From a checkpoint of a small mixture-of-experts model trained on Wikipedia.
Size: width 192, vocabulary 19667.
Experts: 32 SwiGLU neurons an expert, a sigmoid router.
Below are experts of layer 7 (counted from 0) of a mixture-of-experts language model. Rows are named router (the router's row for the expert) and show model dimensions 128-191. Each number is 500 + 40 x the weight over its row's rms, rounded and kept within 0 to 999. Numbers have three digits each.
After each expert's rows: a language model's description of what the expert responds to. This comes from a sample of Wikipedia text that the model never trained on.

# expert 57
router:581427520518504466501581543497517489495461508449545467529474513523476526566451505539546537516482484484535537536549479455443515460532486464487502601579440497459479548472465511533492496472427555
Description: Closing quote marks and parentheses after titles or numbered items, plus the, his, its, and album in discography lines.

# expert 27
router:567448638398439481468588483494509435449488448501488402536513512507504395486509413511541520500525443470453492537507507470456534491469502429482451512498470489498469472461521469464500516432497469
Description: Pipe separators between numeric cells in sports and election tables, plus infobox field labels like code:, Total:, Coordinates:.

# expert 30
router:463459556465403490440516439554544503561481483439519473464516492514477436568478468523459514498456429537463507526536494385532530492526528393468500451474502466524468543468455533534544551472535444
Description: Final pieces of foreign surnames such as -ov, -ski, -ić, -i, plus was, who, had right after a name.

# expert 50
router:572414589489504538540566494571567512549507527473517531510487516504538382579441493445484436447514454516574528489564501464534496531504449431521494491455508454507521458517523528506477538491548466
Description: Years like 1969 and 1972, Pennsylvania, and middle or final pieces of surnames and common words in cast lists and tables.

# expert 18
router:534498568412456480522490478482534486571459451418465458486503486450536460489431487524469494505503488462437471483521557473523460559542501486482433512455488471480499521509461493516415515480425493
Description: Opening or middle pieces of verbs split before -ed or -ing endings, such as res, cataly(zes), postpon(ed), comb-in-ation.

# expert 1
router:477453564509425558496531466531528456503496441408519505510520510491495446546449485487521479482417457500443552594511510518530539454456512466507373513555504489494541532503515485516474498500491485
Description: Words opening a new sentence or clause, often the subject, such as The, In, He, Males, Some, Much, and pipes in tables.

# expert 14
router:494464599478486493539559451537520466492539509456453477541497542585411441487512479509532504574514489518510498503536488497457496428521515423489469518533499401524556505470505534552507537494458438
Description: Infobox field labels such as Country:, Family:, Kingdom:, Born by:, plus the, of, in before places and nationalities like American.

# expert 8
router:553523524382500496461565590422572396453460448447479483564484447592534429547487522489502477493511513526521502400579492525560533530513480481488414562505478494481508521509486437549543475489436541
Description: Opening parentheses fused with the next letter or year, like (a, (f, (2020, plus equals signs, un, non-, brackets and LaTeX subscripts.

# expert 3
router:527429541412484463457584517491521489505435468511506534486516517550511488549496482502542478505520464518475492479575522496501498485550470404459451528487463466491517528490481491542462511465477529
Description: Table cell separators between name-like entries, plus linking words after titles or works such as by, of, with, In:.

# expert 39
router:488485524401531479469511625444490405497475494416469493555469446468568437520494486515508489511517504471496510417512488518561523503501482511521496513522445440486561493446518405501548545507534506
Description: Word-internal fragments after hyphens or short prefixes, such as post-doc and Ind-y-Car, plus opening parentheses and quotes before names or dates.

# expert 7
router:584437614461502529502503547477527483544559513476533496521503521492560443505543529459592478549539495533520471543470541418509474556506523473513498555554476501523509433513483476563533533471505477
Description: Short letter pieces inside a word, usually just after its capital first letter, as in B-i-ographical, B-o-ats, R-ep-roduction.

# expert 58
router:488481535505516506433482484491509455502488542497410467510540458530516453541459404531482462526473417485451498498507497436503512455532491470476465480473476416507466540430511447538456481443466526
Description: Final or middle pieces of common words and table pipes, often near section headings, such as Form-at, flood-l-it, kind-erg-artners.

# expert 32
router:558466571464459500500529503520531433493544510467524523468568484485513521542423494474554514554491429506375519466519452465524529456570526489535498518470474454528529471486483439529531548492468530
Description: Endings of names and words after a capital, like Annec|y, Mioc|en|e, plus War, Cup, League, –present, coordinates and table pipes.

# expert 4
router:589484580420469475398494567515526503529490442438489510458526476531521412520479468520560489501526485504502504522516419454562468502519490460519515523439483481501499436495497494579533585403549476
Description: Second word pieces inside proper names, often right after a capital initial, such as R-itz, M-omb-asa, S-hus-henskaya, B-amb-ang.

# expert 36
router:518482556494450484521552498537540466483508444417465474456558499454493469543485486502465517525424484449443466503518507517523523529549542469508431576469529499517517529486468520511451491473539458
Description: Verbs, participles and predicate words following was, is, were, such as able, initially, administered, credited, requested.

# expert 46
router:463408526455469503499520539468536482507507477455527493545560536508549501600470454453522504520450500514490521519539495510465478504536459455531413546466504490516496470481514531529503518535505508
Description: Table cell separators, numbers, years and codes in tables and lists, plus the piece "ent" in Recent and epicentre.

# expert 34
router:471490511455492507466557510502515513532489522468494413478519507444545462558467507483511460493478474469435526541512512445510565442553495476494416482515487484492530542463453494505499578488491484
Description: Subject pronouns and sentence subjects in biographies and plot summaries, such as when he was ten, she disappeared, they were able.

# expert 21
router:568450635423487520478595527494541461496514508481490515500492519535536427499416491499518506544423477479556512515568532489520514442525524524514401540530505477441529552432509425506531511521477462
Description: Opening capital or first word of titles, names and quoted items, often after a colon, pipe or bullet, such as A, "The, Syl.

# expert 52
router:522491608469442525483517518515561510438459473442491510460511455497541456560477543456494523504512474515483463450563527416508526481504450412466475501493483447530473546501485477534555501527548492
Description: Capitalized head words of event and organization names, such as Davis Cup, Ohio State University, National Football League, Championships.

# expert 45
router:512481507498479530450621499449512420502561464380500497501550503537513457484477453523474474482461476499509482469540551474521528496538513463529468496546459435533540453478523472508466533531508463
Description: Determiners, quantifiers and noun stems after of, and, to or with, such as those, many, four, disc-ounted, ball-oons.

# expert 55
router:548446602468458514441557500542502433527498519445542504494492538490506395560497514500492450560490425504529519566542526410503498466498534500495476490455506485476487571462573513553479505513517457
Description: Surnames or their first piece right after a given name, in people lists and biographies, such as Smith, Mc, Johnson, Mend-es.

# expert 31
router:554461617397462507519548509490557474523492470427508503517581526503529500513447457524535509481462471482503494450603514501537525519484531463516421533560533460517543505448537430481499475515508475
Description: Month names in dates, usually before a day number (May, November 7), and given names like Jim, Karl, Andrew.

# expert 12
router:528508571503516535462553503536498487548485559370496529446503491497520463538502494535502501538441475473539537506534513435469526474514509544521478447531528449488559497387566464445529536507479499
Description: Start of proper nouns or articles right after of, in, to, by, such as Syria, Los, Robert, the, a.

# expert 22
router:483473539431476588471478561488567514495462451401484494464522442444510480532443484511528485447514461575437534457564488485466478528509471491485472516578439467463553531489530456507551480498480484
Description: Syllable pieces inside longer common words and foreign names, often adjective and noun endings, such as dég-ust-ation, plexig-lass, sc-ap-ula, -ical, -ial.

# expert 40
router:507503587472508570491501582502530473465441482461491441497511471512462490535400468519507464511494488491529490459533514473522513473560553509433446502571478495475515497493490475494506540414590514
Description: Second halves of compounds, hyphen and en-dash joins, and "and" in names, such as day-light, Wisconsin–Madison, 200-watt, Streets and Alleys.

# expert 51
router:571465598378503488500484548462558474484460456497527524491517440513497405534498461475552490517498465507440526441574466464508515510526520482489434529510486465523528464507516513518538485451525443
Description: All-caps letter pairs inside uppercase words, LaTeX pieces, CJK characters and line breaks, such as RA in GRAND, \cdot, prime marks.

# expert 19
router:552500536560525479483578566457547492423499536495461486527523416543523488522459457498564495473462465546504505504536515499477549475500582396512441530566499475545507500456514441490516529478491486
Description: Nationality and other adjectives after the, a or 's and before a noun, such as American, European, national, public, new.

# expert 54
router:520473542484478504417530519563486526530507468418526463524495537538460486530459486505494534508507447549454499516522499416436503467479500457467425500507471437507527532503503541538485488479516467
Description: Closing parentheses and commas after birth details or place names in article openings, such as (born 1991 in Oberstdorf), Wisconsin,.

# expert 2
router:530499568478524563482528491506561501494491469463498451495541518488534391477396488524536477466474426585465532534555567489483477419534503491456529534566494451467474498504485480483550536398439543
Description: Verb particles and direction words like up, out, off, down, back, north, plus sentence-final periods and some table-cell words.

# expert 26
router:560476587466420519400527499504563524540533522446557542537525483535498430490558474518566481528466488509534515538455517407537511504514506435445522506550469473524527430547497540546515552472508477
Description: Word pieces inside proper names, often right after a capital initial letter, as in T|anner, Kr|z|ysztof, G|or|azi, Ogd|ens.

# expert 44
router:602417563446550533512536528521515526514517451481442471446540510467508463514425454453553456468510489561465502479517524535541495517553503469558458513517453532498492516503510437530440508415386442
Description: Verb stems and middle word pieces before -ing, -ed or -ion endings, such as ract, ict, protect, treat, conf|us|ion, aff|lic|ted.

# expert 13
router:579468542494467527465551553474511487441522497430490466487516473442502443525534502517450509504513459497540565508482568484544560525506492436484478596532467478475550465487538498528501508480428438
Description: Middle and ending pieces of longer words, often Latinate, like -ction, -ulation, proges-ter-one, Soft-ball, poly-mer-ised.

# expert 60
router:591448551524474537500510553500533441505551543394485517507575490439525510542479489576483518505507427443517523451552523453438503477495533503482532522496516472519522503411505461473533471534455476
Description: Common given names and short fragments after the, and, of, such as Alan, Frank, George, river, al, er.